Experts of a small language model.
Size: 10 layers, 25.6M parameters.
Experts: 48 experts in each of 10 layers, 1 pick a token, a sigmoid router.
Training: 432M tokens, 6588 steps.
Below are experts of layer 4 (counted from 0) of a mixture-of-experts language model. Rows are named router (the router's row for the expert), gate (a neuron's input weights, with its number), up (a neuron's input weights, with its number) and show model dimensions 0-127. Each number is 128 + 24 x the weight over its row's rms, rounded and kept within 0 to 255.
Before each expert's rows: a language model's description of what the expert responds to. This comes from a sample of Wikipedia text that the model never trained on.

# expert 47
It responds to: Word-initial consonant pieces. Single lowercase or capital first letters split from their word, such as c in codes, census, coincide, and B, g, n elsewhere.
router [126 151 148 148 110 131 145 124 150 139 133 122 162 148 118 113 122 142 108 162 120 107 176 120 125 111 181 103 120 162 112 120 125 117 140 146 104 146 117 139 146  80 134 144 115 131 133 173 137  79 143 146 155 104  98 154 127 137 105 156 173 143 178 138 121 117  98 133 106  77 114 142 145  94  91 129 116 109 171 142 152 130  92 130 120 116 132 111 128 161 123 170 131 115  85 156 103  76 121 116  74 147  91 188 111 104 102 162 136 131 151 119 122 121 103 153 130 115 150 129 125  94 155 149 105 155 101  98]
gate0 [114 154 125 106 146 125 147 162 111 115  94 138 147 126 134 102 142 168 129 115 169 150 109 120 126 156 195  78  89 169 155 107 145 126 131  97 116 128 133 152 127 135 154 113 108  99 122 106 147 118 163 128 174  68 131 123 138 140  98 108 108  90  99 119 120 118 124 123 148 112 125 151 126 125 125 113 129 152 136 151  75 106  99 150 169 137 111 130 124  98 109 119 127  66 123 118 104 129 114 103  59 124 115 157 100 130 120 155 121 125  95 111 155 100 126 151 106  98 104 147  90 142  88 155 111 152 115 133]
up0 [170 168  99 151  90  97 128 148 156 122 117  99 103 149 139  99 104 144 126 111 114 141 122 133 126 134 161 169 134 131 159 122 122  92 133  99 155 125  95 106 132 164 118 172 127 119 114 130  85 116 166 109 162 127 131 134 118 159 135 113 104 116  93 146 141 170 116 132 149 126  86 128  95 132 116 119 117 152 106 157 109 179 186 124 166 144 144 100 104 125 169 155 126 119 173 120 147 124  97 122 132 129 125 107 110 164 105 136 125 102 156  94 208 125 103 154 133 118 151 162 128 143 148 151 134 135  97 135]

# expert 19
It responds to: Mid-word le and e. Word-internal pieces like le, e, er, de, que after a consonant fragment, as in Ptolemies, Petroleum, parallel, and names such as Detlef.
router [131 160 131 144 108 143  95  93 129 168 151 145 168 162 102 119 103 147 121 155  87 102 106 171 136 139 142 121 159 145 161 155 106  92 156 143 125 131 113 140  94  83 161 135 115 160 120 158 136 122  84 116 135 134 105 133  97 148  82 163 170 170 146 132 119 112 134 128 146 131  82 128 125  87  92 121 167 111 162 129 132 113 101 107 137 137 103 111 155 186 135 140 142 128 104 160 134  89 125 127 125 142 118 149  98 119 132 134 156 156 148 112 127  90  97 163 124 110 118 152 124  88 144 158  84 124 111 125]
gate0 [147 145 153 158 105 136  92 140 138 129 149  83 171 128 131  97  98 175 105 108  88 141 137 114 123 118 133 125 131 131  92 132 117  77 126 145 146 106 114 130  99 120  92 134 129  97  96 130 142 102 137  79 140 116 123 153 131 110 127 103 175 144 132 143 145  98 116 107 151 156  90  96 130 115 126 112 149 137  93 132 139 121 115  72  98 146 164 122 113 130 114 130 133 122  88 160 134 101 141 170 104 186 169  85 141 132 138 164 127 123 130 148 139  95 147 177  98 138 104  83 134 140 147 153 121  96 105  99]
up0 [118 136  95 104  89 149 132  93 125 189 113 154 124 132 121 129  93  87 118 138 100 169 152 129 118 181 116 134 142  82 152 122 114 176  91 127 125 173 149 157 156 113 117 142 107 159 131 123 110 135 129 139 120 102 108 139 136 155 133 175 112 129 165 103 157 122 129 126 107 130 108 177  89 115  67 116  97 113 113 119 138 126 109 138 137 110 154 135 122 112 172  97 137 115 103 140 127 154 132 117 151 133 155 172 103 132 118 106 132  97 113 112  90 134 126 120 107 166 139 144 144 124 142 165 122 138  75  79]

# expert 15
It responds to: List dashes and prepositions. Bullet dashes opening infobox or list lines like "- Full name:" and taxonomy labels such as Genus:, plus the prepositions by, of, with.
router [101 165 153 194 138 126 124 102 161 159 113 148 136 141  79 116 104 108 120 160 102 120 131 168 126 133 160 115  99 145 128 133 123 130 121 173 104 138 103 156 160  77 105 162 118 140 115 127 131 125 109 115 135 149  75 162 134 134 100 174 182 147 148 110 148 102 146 104  87 122  78 123 154 135  89 142 122 122 144 125 145 128 110 136 124 140 132 128 109 159 165 149 109  80  81 155 135 102 136 163 137 148 101 149 113 131 104 123 114 173 166 143 135 111 104 125 117 160 152 109 105 142 143 126 117 152 122 124]
gate0 [135 127 111 134 116 139 149 110 114 112 105 150 169 158  80 104 116 167 119 153  99 125 108 120 156 170 147 156 140  76 134 111 149 144 114  92 132 136 125 100 117  84 139 139 146 161 143 116 146 142 165 134 137 107 110 105 141 147 125 150 147 184 102 101 123  97 111 100 102 146 129 143 131 177 150 126 111  93 118 139 124 140 132 156  79  89  87 115 135 157  92 134 110 107 161 121 140 162  62 101 113 147 123 179 121 148 124 133 104 131 124 126 127 146 139 135  86 111 179 122 113 134  91 105 157 111 132 147]
up0 [102 151 121 128 148 122 195 107 118 125 120 106  88 131 136 131 142 111 114 115 134 107 133 114  75 129 144 140 121 152 143 198  86 133 128 141 140  63 122 157 148 134 165 118 122 140 133 134 113 149 139 133 147 145 104 125 154 177 129 103 176 130 114 156 107 105 156 132 136 130  96 112 132 139 155 145  97 137 132 112 105 113 129  73 134 121 155 119 170 133 156 118 122 140 125 172 129 147 150  96 144 110 136 126  83  94 129 131 128 155 133  96  90  99 145 119 168 163  57 147 129 133 135 145 112 121 138  89]

# expert 46
It responds to: Function words and copulas. Linking words such as as, 's, was, is, became, called, named, dashes and his/its, mostly in known as, served as.
router [100 178 160 137 118 136 141 131 164 169 117 131 125  99  81 102  75 113  96 162  74 129 116 157 138 120 171 143 114 132 129 122 111 105 116 110 154 127 132 142 140 100 114 134  91 111 125 142 159 119  80  99 138 164  89 129 102 184 124 117 166 138 140  94 121 130  89 113 128 131 128 129 122 131 111 141 175 105 152 110 148 131 109 120  93 139 127  95 145 141 147 145 115  64 149 166 161 121 109 123 120 145 124 139 131 137  88 129 115 146 175 144 133 150  83 129 101 129 113 143 119 116 126 143  95 164  93 151]
gate0 [101  78 155 161 130 129 113 126 128 152 122 136 124 133 125 186 111 136 125 133 122 114 146 137 113 105 140 166 135 159 103 140 109 149 122 100  98 100 152 133  96 143 153 118 119 136 105  99 124 161 155 140 167 144 146 122 142 181 115 120 107 108  99 124 161 115 145 115 102 101 121 111 129 115 127 178 107 151 109 105 140  98 109 105 171 135 103 147 117 172 184 156 131 131 121 130 188 101  63 129 111 121 126 120 140 119 110 143 125 114 102 152 118 121 130 130  86  81 109  97 191 113 102 134 117 111  93 156]
up0 [107 141 141 130 156 159 129 108 157  86 158 123 148 162 152 135 135 118 118 154 127 110 167 138 142 134 118 116 111  92 144 118 190 103 137 122 125 159 130 140 156 104 103 144 135  94 108 181 130  99 158  68 159 124 124 125 157 127 113 145 134 111 149 111 114 146 114 145 152 107 123 119 141 162 113 134 127 162 118 146 139 128 157 189 113  63 108 157 164 102 114 161 123 119 132 152 117 124 159 108  97 111 152 105 135 133 159 137 149 105 106  97 159 136 112 117 206 149 122 137 144 117 146 122 133 100 143 173]

# expert 33
It responds to: Name-initial capitals. Space-preceded capital letters opening proper names or codes, such as San J-ose, Z-aynab, N-amir, and asteroid designations like J-C.
router [100 135 171 148 144 159 123  89 154 113 136 171 128 156 134 118  97 137 101 144 117 117 114 153 113  80 191 135  90 149 104  98 146 106 135 135 120 141 102 158 172 131 127 110 122 107 120 140 194 134 146 105 141 130 111 152 103 159 114 146 150 146 137  98 130 110 145 123 118 106 115 119 146  98  82 124 157 105 146 105 114 104 125 126 130  97 135  97 113 166 139 153 106 129 122 186 137 115 130 157  98 140 107 183 122 115  72 145 122 135 129 140 138 114 113 161 133 164 151 136 125  98 140 143 144 127  62 147]
gate0 [ 83 122 142 186 147 127 122  93 146 154 179 141 100 161 157 122 131 115 154 147 118 119 119 122 156 117 100 131 137 129  92 148 117  90 130 140 101 152 118 108 159 141 141 132  87  83 105 120 135 141 137  89 124 128 154  81 101 159 112 127 168 133 136 114 169 146 130 128 152 134 106 147 108 157 107 112 205 125 160 128 149 141 160 125 138 150 156 115 127 151 125 115 109 108  88 140 117 107 128 104 181  67 125 171 130 134 120 147 111  88 147 117  90 147 134 160 145 157 142 130 108 103 112 112 137 119 144 145]
up0 [189 143 122 131 136 116  80 151 114 155 119 166 144 135 138 142 137 144 154 136 139 132 129  89 151 178 157 172 111  91 141 144 131 138 107 136 112 123 156 166 141 127 148 148 142 119 126 129 134 160  98 113 130 132 161 162 148 107 150 156 128 127 187 164 165  98 142 140  78 117 135 115 134 126 123 150 107  90 114 109 103  80 141 115  86 128 133 115 151 175 129 105 115 127  97 125 139 161 129 143  88 142 120 106 118 134  95 173 129 124 128 150 105 114 129 160 118 177 129 125 111 158 131 143  80 166  87 151]

# expert 41
It responds to: Pieces after p/f. Word continuations after an initial P, p or f, such as P-and-i, sp-and-rel, P-ine, ro-of, f-urn-aces, and the.
router [120 153 146 163 130 153 104 155 134 164 133 128 171  89  83 125 141 125  93 166  85 133 155 155 140  96 132 125  81 147 161 111 166 139 144 145 169 165 114 146 118 129 139 139 140 160 103 182 167 101  90 124 126 141 133 136 117 171 108 133 141 127 154 134 120 102 123 112 129  92  93 106 117 113 118 118 149 113 199 157 107 114 123 134 134 152 122 106 120 172 141 173 142 126 147 157 138  75 142 148 110 152 143 147 100 112 129 105 153 148 132 138 140 116  91 141 100 124  98 134 137 110 133 133  83 141 113 157]
gate5 [142 165 145 179 127 154 141 167 145 155  94 127 100 108 121 169 146 105 122 121 111 152 180 154 112 128 163 162  75  96 124 139 150 155 105 134 109 138 109 129 142 133 135 128  90 103 151 186 120 117 164 126 142 115 128  71 171 155 102 122 116  93 111 149 119 117 137 129 113 130 122  96 144 129 137  85  92 110 132 156 156 107  91 112 135 154 134 132 150 109 147 166 112 157 106 124  87 130 122 133  88 139 148 114 156 128 144 125 111 142 121 111 128 110 132 121 119 154 125 126 171 117 124 144  60 156 114 174]
up5 [112 121 119 146 130 119 115 123 142 139 166 154 127 129 130 154  95 128 153 132 139 149 154 161 132 149 174 119 142 134 125 160 139 106 138 100 124 117 107 165 149 169 118 128 107 100 174 119 120  74 101 137 114 149 131  90 173  96 132 149  76 139 153 121 159 142  91 176 177 115  87  91 165 171 122 105 113 159 116 136 101 118 116 156 103 111 135 117 131 133 141 118 127 119 149 152 154 132 114 130  75  72 157 112 160 154 104 175 159 121 146 104 116 141 157 109 119 150 104 116 122 157 141 126 102 126 143 159]

# expert 45
It responds to: Sports words and w-stems. Sports vocabulary like win, goal, scored, runs, football, and continuations after w, such as w-ick-ets, w-anted, w-ides-pread.
router [116 141 153 126  91 148 159 119 132 143 122 140 148 127 106 137 141 134 115 146  89 135 133 143 111 103 136 140 135 130 160 129 119 135 107 142 169 139 106 162 150  94  97 146 112 144  75 186 141 110 107  97 110 116 127 160 132 147 133 159 156 159 170 128 166 136 104 134 147 107  95 137 109 104 107 120 179 147 177 106 118  99  81 117 140 122 148  98 110 145 132 171 124 113  98 138 138 131 120 166  95 167 108 160 115 152  91 150 158 175 134 146 148  92  86 128  98 163 156 148  91 108 150 136 119 141 106 155]
gate0 [100 119 140 151 156 140 168  88  70 119 150 169 128 177 126 116  91 117 111 126 113 158 114 152 142 141 126 122 124 105 140  93 151 124 132 167 135  87 143 153  99 149 115 169 143 173 154 122  95 145 105 109  98 123 149 113  81 132 137 128 125 140 165 148 134 147 109 151 100 131 129 137 150 106 130 100 127 141 140 114 133  76 125 100 148 189 138 110 103 138 113  97 115 122 134  66 136 139 105 136 132 138 112 175 162 130 103 160 102 116  98 136 147 169 110 104 141 137 121 142  74 138 146 131 108 128 159 146]
up0 [161 132 120 158  87 117 114 121  93  85 123 125 172 149 170 103 109 104 126 147  90 125 109 167 138 115 124 129 153 152 149 127 140 165 158 156 150  81 106 168 167 174  96 100 134  97 105 120 105 129  95 129 136 139 145 120 141 127 141 121 130 123 154 145 156 115 119 105  87 132 147 131  88 104 144  98 151 134 109 112 116  79 131 125 130 144 116  96 150 153 116 145  74  95 128  55 166 150 117 107 119 147  84 137 112 135 131 175  96 124 124 115 130 149 112 125 120 136 125 117  78 130 115  99 134 132 140 122]

# expert 34
It responds to: Mid-row table pipes. Space-preceded pipe separators between cells inside table rows, plus other separators such as ·, semicolons and colons.
router [100 167 147 158 121 160 114 124 175 152 144 134 144 142  92 140  96 129  67 122 115 129 159 170 129 117 175 117 130 150 141 123 107 116 129 152 159 106 121 150 155 111  89 139 116 138 134 180 157 110 108 115 153 134  82 136 103 175 120 159 150 136 131 128 145 125 121 114 132 106  86 109 130 115  67 142 130 140 143 143 140 123  88  97 101 127 121 130 111 151 149 176 109  74 115 151 128 100 129 131  97 168 104 126 100  91  92 127 129 135 160 154 159 108  82 119 135 127 142 114 112 138 140 143 111 149  87 148]
gate0 [132 132 101  96 134 118 152 108 133 142 125 115 134 137  96 133 164 144 171 140 129 100 107 117 123 126 163 148 121 111  83 136 140 126 137 116 101  58 154 119 106  76 112 108 133 139 120  82  94 105  99 129 144  94 129  65 118 130 130 113 166 127 118 123 189 108 114 159 127  98 123 117 132 124 122 132 121 158 135 154 147 125 120 127 123 117 141 126 151 138 101 134  94 114  79  97 101 137 114 134 183 101 118 122  95 100  77 105 127 105 160 125 136 124 114 145 101 132 186 117  84 129 171  88 126 113 112 100]
up0 [135 135 105 165 135  98 101 122 118 147 122 112 147  94 169 134 118 118 139 163 132 163 122 134 140 115 109 104 113 102 159 108 146 104 135 135 146 166  99 139 109 160 129 170  90 121 107 124 141 112 130 123 103 118 142 176 140 132  96 124 100 163 159 165  48 140 113  82 151 174 117 139 152 163 147 161 152 115 111 155 132 126 129 118 159 113  97 139 117  69 125 119 136 116 148 157 128 123 148  99  89 143 119 141 174 182 119 170  99 126 113 100 128 136 139 124 121 134  90 158 120 134 122 126 127 131 171  99]

# expert 16
It responds to: Location and linking prepositions. Prepositions like at, on, to, of, near after verbs or nouns, strongest for "at" before away opponents in sports schedules.
router [ 61 160 139 153 136 140 160  98 161 168 107 122 164 118  60 130 113 136  93 135 103  96 139 142  94 106 174 147 115 131 104 169 128 123 154 122 141 133  98 126 117  82 109 110 115 122 160 156 148 105 107 147 159 128  95 145 129 137 122 131 143 149 162 108 128 140 111 103 139 128 113 134  99 125 106 108 163 115 175 115 123 151 106  83 117 156 133 107  79 145 133 141 101 104  98 156 138 104 150 136 137 170 100 159 116 109 123 117 149 155 152 128 120 100 105 130 113 152 154 135  85  96 161 110 102 143 120 112]
gate0 [150 113 137 115 118 139 139 142 171 134 151 144 108 149 108  99  87  89 151 109 133 149 114 162 112  80 158 136 199 149 106  98 134 175 122  97 118 152 121 146 132 117 112 106 104  97 116 114  96 122 104 151 109 128 101 106 139 150  95 154 124 131 143 155 124 154  93 130 163 174 138 105 117 111  77 184 122 100 124 121 146 124 139 131 117 117 127 141 137 131 130 122  99  72 118 149 185 152 123 140 104 132  95 152 144 146 135 141 146  92 169 111 152 108 102 118 109 151 121  97 108 122 181 119 121 130 104 110]
up0 [127 122 149 143 145 111 166 123 138 146 149 136  92 159 215 138 126 130 122 163 137 120 111 127 148 129 134 127 125 121 135 167 114  94  99 124 152 107  99 119  97 149 193 132 160 124 167 124 160 130  83 122 114  78  90 113 129  99  87 135 116 119  94  77 138 103 154  93 127 109 122 147 160 111 136  97 109 109 157 167  90  84 119 167 131 134 159 102 138 129 146 134 114 140 136 162 102  80  95 103 135 114 136  89 136 128 156 117 117 148 151 118 120 108 131 110 164 116 132 130  96 126 121 123 109 126 128 112]

# expert 5
It responds to: Prepositions of place/time. Prepositions, mostly in, also from, of, for, during, between, until, often opening phrases of place or date like in 2023.
router [108 154 150 171 118 173 147 135 130 154 128 138 150 100  94 107  95 135 109 160  92  85 142 150 121 122 174 140 121 119 121 142  96 118 154 157 155 151 126 124 149 103 119 121  96 129 128 202 139 122  85 114 159 159  90 147 124 167  84 130 152 110 139  94 136 151 105 103 105 128 109 119 114 116  93 120 167 130 164 134 126 118 105 118 102 130 136 118  91 194 152 133 115 124 112 153 150  89 127 138 129 159 117 143 143 102 124 150 122 143 132 157 120 108  76 104 103 154 152 120  93 130 115 102 117 167 126 140]
gate6 [ 93 127 112 153 128 125 135 110 152 118 126 110 144 140 143 147  73 134 115 134 137 111 110 107 117 170  54 138 101 123 164 105 114 130 101 116 123 136 129  99 112 144 127 123 134 155 167 128  91 132 155 121 133 135 122 160 151 157 109 186 115 114 113 136 128 128 132 120 141  94 150  86 118 133 167 130 110 145 105 116 176 146 112 136 148 125 100 145 157 120 180 139 168 108 190 151 111 154 122  57 108 157 146 121 152 149 126  84 161 130 141 148 167 117 148 113  99 119  97 154 116 126 135 147 106 135  99 154]
up6 [125 137 187 108 136 140 140 127 107 155 121 128 140 118 123 109 178 121 144 116 124 148 159 141 130  87 114 102 174 107 129 148 130 147 141 136 152  72 144 112 110 135 142 134 128 187 122 118 154 138 147 161 155 144 128 144  94 158 153  86 121 149 123 144 123 174 117  84 109 162 105 142 148 101 123 148 154 131 137 124 101 125  95 127  94 155 150 122 103 145 100 117 121 121  95 113  99 127 135 163 129 121 116 146  91  96 117 196 154 123 136 126  98 119  96 121 171 121 137 157 126 128 178  97 129  69 117 159]

# expert 26
It responds to: Numbers in text and tables. Space-preceded numerals in prose and table cells: counts, years, ordinals, decades, such as 12 hours, 16th century, late-90s.
router [125 203 130 186 106 164 160 132 155 168 119 186 135 128 122 105  96 122 110 130 110 122 124 146 107 112 142 128 112 159 114 146 142 116  99 123 125 107  81 155 147  83 141 137 119 151 100 161 169  98 119 138 129 120 121 135 114 140 105 116 131 135 150 123 169 129 148 120  91 120 126 121 122  91  83 123 149 115 152 135 135 133 111 122  95 120 115 101 138 173 133 187 107 111 118 161 136  84 113 142 133 163 126 131 140 116  89 139 144 148 159 140 135 114  86 179 135 129 160 137 112  78 154 138 107 163 125 121]
gate6 [114  90 144 139 107 201 102 158 124  88  80 139 140 124 151 125  97 159 100 114 128 106 127 131 141 102 138 139 114 113 128 133 164 117 144 150 122 110 111 152 144 117 180 138 144 131 119  85 115 127 143 130  72 110 133 121 131 103 122 145 142 145 122 103 145 110 163 102 143 112 113 104 132 121 174 189  98 120 157 124 156 121 107 177 157 122  94 124 143 151 116 133 130 124 108 127 135 163 132 138  72 146 143 142  97  95 132 114 115 159 134 123 129 107 128 189 105 114 140 147 110  86  99 172 116 155 153 155]
up6 [ 95 118 158 165 167 169 139 164 123 132 110 112 147 120 121 127 127 134 125 139 185 102 126 132 129 171 116 114 125  97 146 142 139 132  98 139 104 113 144 113 139 140 111 142 153 177 122 120 121 114 135  84 118 117 107 105 163 132 139 133 137 110 180 123 171 144 146 153 103 118 101  88 141 161 108 146 113 119 165 125 116 138 108 135  77  89 157 111 107 132 102 132 148  90  95 149 111 104 141 157 171 143 154 181 111 100 151 109 110 168 154 110 140 169 141 111 119 135 133 127 111  86 118 183 137 151 134 169]

# expert 8
It responds to: Foreign name syllables. Middle syllables of non-English names and places, often with h, sh, gh, kh, such as Shanghai, Lamborghini, Mukherjee.
router [121 150 126 165 109 150 145  84 176 110 143 125 121 106  76 101 114 120 114 176 124 138 143 149 162  99 190 138 101 133 153 145 118 116 151 128 145 134 102 170 152 102 115 124 132  91 110 151 158 136 121 141 151 142 120 136 104 140 154 153 146 161 145 111 123 140 108 107 112 101  61 111 129 143  84 101 164 109 185 142 122 143  85 102 150 129 142 124 135 163 170 142 102  96 127 184 120 125 164 146 120 132 104 154 117 111 120 157 127 161 119 160 113 122 102 152 115 111 108 138 125  90 138 118 108 115 123 132]
gate5 [122 127 121 125 130 135 135 110 137 116  99 136 112  93  97  89 112 132 157 146 103 169 109 138 159 149 116 170  74 119 143 113 131 103 148 150 104 143 118 124 126  73 130 161 124  70  93 162 134 122 152  76 117 126 130 131 130 115 114 134  76 125 116 124 140  99 133 135 108 118 118 113 104 143  98 128 181 116 163 146 148 123 104  75 186 137 148 140 158 108 155 168 136 110 112 142 155 143 102 152 109 106 134 135 133  86  87 138 138 138 118 103 141 157 133 166 113  93 149 124 138 103 109  94  77 133 123 101]
up5 [114 141 158 139 140 120 116 120 170 117 173 172 130 125 153 101 150 114  93 145 149 120 127 122 121 158 144  90 140 154 156 158 122 151 102 139 132 123 136 156 147 154 102 105 134 117 145 164 120 118  63 178 145  74 130 126 128 117 151 115 108 122 144 136 186 141 141 106 124  95 124  98 114 139 126 107 131 135 120 168 152 154 157 126 117 114 132 164 117 126  80 127 146 141 113 142 124 124 182 129 141 160 139  89 162 179 126 128 116 137 120 127 144 147 130 152  99 133 147 161  87 169 201 148 136 128 133 153]

# expert 25
It responds to: Table cell separators. Pipe separators between cells in wiki tables of filmographies, sports results and statistics, plus closing brackets, quotes and years inside rows.
router [101 168 170 156 124 153 110 119 159 139 108 140 172 116 102 149 105 143 101 161  93 120 147 162 127 116 167 132 122 142 127 140 126 112 129 139 176 106  93 128 150  88 123 139  98 132 109 165 151 101 110 116 158 135  91 134 114 152 114 145 137 155 143  96 132 130 122  90 120 108  84 129 104 105  75 143 167 120 167 143 120 113  97 105 118 116 109 110 117 184 131 173 108  80  97 169 134  90 114 134  97 152 121 163 103 135 104 115 147 140 157 153 126 119  91 134 127 117 134 142 125 118 133 171  94 132 107 158]
gate0 [120 130 126 158 112  98 149 120 131 133 143 119 137 109 132 114 168 139 117 137 163 113 143  78 160  84 112 120 123 146 161 175 117  92 126 154 131 133 130 104 135 136 175 159 121 168  89 142  84 108 105 189 137 109 110 132 136 162 161 100 127 136  96 111 169 125 121 174 137 132  94 113 148 110 133  95 123 132 113 122 134 132 166 141 123  98  94  93  93 120 132 126 177  72 155 160 121 131  91 105 112 139 127 121 123 114 162 110 117 151 118 134 113  87 144  91 147 106 160 136  95 142 111 125 174 144 135 104]
up0 [ 95  93 122 179  83 135 115  95 126 169 115 107 125 122 103 120 127  87  77 116 139 141 123 138 120 128 116 170 178 115 127 126 111  98 165  98 152  91 114 146 131 114 166 192 117 132 110 129  88 150 109 149 137 121  99 121 105 101 154 144 140 128 106  95 153 122 117 107 126  96 143 139 146 111 136 125 123 130  96 136 124 124 118 139 128  76 147 146 143 105 155 124 116 141 182 137 157 138 154  99 151 158 129 128 136 141 108  88 168 123 106 134 155  98 139 131 133 122 160 108  81 115  67  98 146 114 144  94]

# expert 1
It responds to: Mid-word vowel pieces. Short inner word pieces after a vowel or consonant, often before a suffix, such as Minne-ap-olis, Sa-ip-an, overl-ap, and quantity words like many, several.
router [125 188 125 138 112 122 111 118 162 149 138 141 154  87 108 116 125  99  97 162 114 113 153 156 107 113 173 143 100 150 111 118 114  93 137 136 177  94 125 134 106 122 127 113 133 124 105 146 165 113 112  94 119 147  77 146 104 141 120 137 141 171 116  85 130 120 101 116 113  91 103 100  92 121 100 120 157 101 153 163  99 131  97 105 149  99 116  99 167 167 137 141 113 107 111 149 118  86 152 145  82 130 137 151 116 137 111 152 143 162 191 109 124 118  80 153 134 121 141 148 107 121  99 146 127 109 138 148]
gate5 [128 187 119 147 119 178 114 151 119  85  87 142  79 106 109 118 119 115 104 121 152 163 129 134 130  94 146 132 135 105 122 188 134  96 134 139 121 142 118 104  97  88 167 133 101 151 135 140  86  93 145  89 126 105 125 116 192 107 161 105 155 158 121  71 150 126 143 159 140  82 149 107 104 166 119 141 140 115 154 132 164 148 163 103 119 133 106 141 125 133 148 126 112 114 109 132 150 116 142 107 140 123 114 147 128  95  99 142 145 172 107 125 130 121 123  99 108 107 136 146 144 140  98 146 130  96  98 150]
up5 [109 131 113 146 122 115 137 142 123 153 167 156 110 122 127 129 106 128  98 131 123 130 170 115 131 134 160 135 128  92 116 125 173 121 159 130  61 133  97 116 133  93 115 133  92 115  96  80 126 162 129 109 116 138 143 107 126  90 157 104 130 117 135 145 141 120 159 148  91 108 113 144 186  95 146 144 106 111 133 142 139 146 148 144 111 133 104 159 176 105  84 109  78 103 133 150 140 127 148 164 158 133 123 140 173 118 138  78 107  80 134 131 130 134 144 102 165 110 163 109 141  79 136 115 149  82 100 131]

# expert 20
It responds to: Word-initial consonant pieces. Single starting consonants p, h, f of a split word, often after a hyphen or article, as in sub-prefecture, co-production, hydrangea.
router [108 197 126 139  73 154 122 130 174 166 120 144 152 138 122 102 104 124 115 156 105  79 152 157 131  94 173 130 156 131 135 146 116 126 131 155 123 126 130 133 173  99 138 114 125 124 116 142 141 114 138 126 113 109 114 167  85 169 125 157 174 162 153 112 136 118 115 103 142  72  94 101 100  96  95 127 149 130 134 132 150  86 118 110 135 120 125  93 117 142 127 188 128 102 123 136 143  62 135 143  93 142 139 168 110 113 114 152 108 138 170 128 134 116 127 161 129 143 129 123 139 107 142 141 100 137 122 150]
gate0 [143 156 119 142 127  87 127 152 145 132  79 123 135 122  80 142  50 139 162 156 104 136 135 125 140 102 136  82 109 108 120 142 105 137 139 125 144  98 158 149 155 104 147 120 109 116 139 159  82 133 114  98 161 102 137 130 130 144 147 129 150 134 132 157 135 173 142 122 132 134 115 111 112 130 132 118 150  92 168 194 148  93 114 117 102 144  79 123  98 106 126  81 152 121 133 119 129 161 127 125 140 137 109 112 124 152  92 175 120 150 117 191  85 116 142 111 124 109 113 126 131 126 128 152  81  96 136 144]
up0 [137 162 118  61 138 144 110 132 139 100 117 139 103 131 118 135 151 173 134 131 131 141 134 106  78 155 148  99 119 107 102 137 128 156 127 114 102  99  87  65 162 113 173 125 145 118  86 165 147 133 166 187 136 111 126  88 138 128 144 130 147 132 103 116 125 124 158 130 115  75  98  83 139 146 111  90 158 116  94 146 157 173 135 135 110 146 124 134 117 108 114 135 104 145  94 116  90 111  86 118 131 130 144 118 119 137 108 101 155 146  87 115 106 144 112 124 121 103 138 122 148 155 102 166 123 134 109 149]

# expert 28
It responds to: Plural s endings. Plural and word-final s pieces like -s, -es, -ers, -ies at the end of nouns and names, as in sources, parties, years, Granollers.
router [123 156 147 117 115 150  86 116 149 124 175 166 135 115 102 104 129 112 103 154 102 145  99 144 133 130 182 137  78 137 136 151 114 104 118 152 166 134 101 144 140 140 119 140 121 139  95 144 158  78  91 135 161 154 102 147 106 148 126 127 160 172 143  93 140  99 134 135 130 104 102 124 111 105  89 100 166 141 179 121 109 129 103 111 137  69 108 131 151 140 135 132 135 128 137 164 126  95 118 170  94 144 140 197 101 116 136 134 160 151 145 114 139 101  86 134 108 145 102 112 113 115 133 140 117 154 103 125]
gate5 [165 130  96 129 163 140 108 100 144 133 149 161  55 153  96 121 103 137 123 142 130 133 116 131 108 126 149 125 172 124  94 162 126 138 147 123 116 139 142 103 158 109 137 144 137 113 142 125 155 105 115 100 145 121 100 116  79 113 136  97 142 111 132 132 150 118 169 100 130 160 108  88 140 110 189 136 165 129 157  71 129  72 146 144 105 112 179  86 169 146 142 126 119 144 134 161 140 135 168 132 156 130 132 119 142 158 111 150 139  88 114 138 112 123  94 186  98 121 137 130 121 139 135 127 132 141 120 161]
up5 [146  51 148 101 154 170 131 121 141 134 161 129  95 148 150 141 126 149 134 106 136  90 101 129 135  95 147 114 102 130 157 116 168 138 123  73 198 114 155 148 144 120 116 172 116 152 129 137 154 135 130 145 125 157 119 125 108 146 168 158 145 168 173 129 159 139 127 103 139 117  66 118 141 130 142 139 110 139 115 127 115 102 106 119  98 143 126  73 165 132 132  89 135 118  87 130 128 141 108 126 127 132 155 134 113 129 170 111 125 123 160 139 134 126 124  87  75 105 152 141 141  88 144 144 140 135 110 132]

# expert 36
It responds to: Commas. Commas, alone or fused to a word end, after introductory phrases, years, places and list items, as in career, Army, In 2013,.
router [ 88 166 162 169 108 135 120 132 131 122 117 184 149 135  84 135 116 143 112 153  92  97 110 140 109 124 163 108 118 164 140 132 111 129 125 155 135 107 106 134 165 117 118 132  87 127 110 150 167 108  84 128 155 124 126 141  99 147 120 128 140 150 154 101 133 130 109  97 116 118  82 103 110 107  77 142 150 122 150 100 142  94 106 136 114 132 114 126  90 179 133 174 121  84 105 150 151  77 114 110  81 137 111 149 139 104  81 126 135 154 136 145 119 140  85 149 125 121 151 121 127 135 128 156 101 171  96 150]
gate6 [113 132 133 134 162 130 162 153 137 156 134  88 202 166 124 126 109 131 157 119 159 116  98 150 117 128 131 186 136 125 169 149 134 146  99 113 122 103 122 102 141 109 103 106 117 165 104 124 137 103  89 156 127  96 134 137 132 140 148 150 118  97  99 121  65 127 139  83 109 141 140 125 119 170 150 162 166 104 146 135 162 132  97 102 156 156  95 152 105 153  94 142 119 146 123 108 125 102  76 130 146 138 138 142 132 146 125 104 111 128 121 119 107 166 159 117  99 164 122 143 112 121 151 160 143  87 105 154]
up6 [137 116 126 137 117 163  99 107 136 102 112 155  73 109 153 137 112 145 125 153 117 104 145 141 152 141 114 108 158 175 104  83 130 126 150 145 124 135 110 119 136 155 128 162 144 104 149 110 104  91 131 151 124 145 165 115 120 112 103 126 146 164 165 132 159 106 131 159 143  69 113 130 129  96 108 143  96 182 129 117 110 141 110 136  92 124 103 115 143 149 146 110  98 117 106 154  94 172 124 109 133  98 121 126 103 109 134 199 176 129 171 142 157 124 117 151 139 113 133 133  92 100 117  81 107 135 169 107]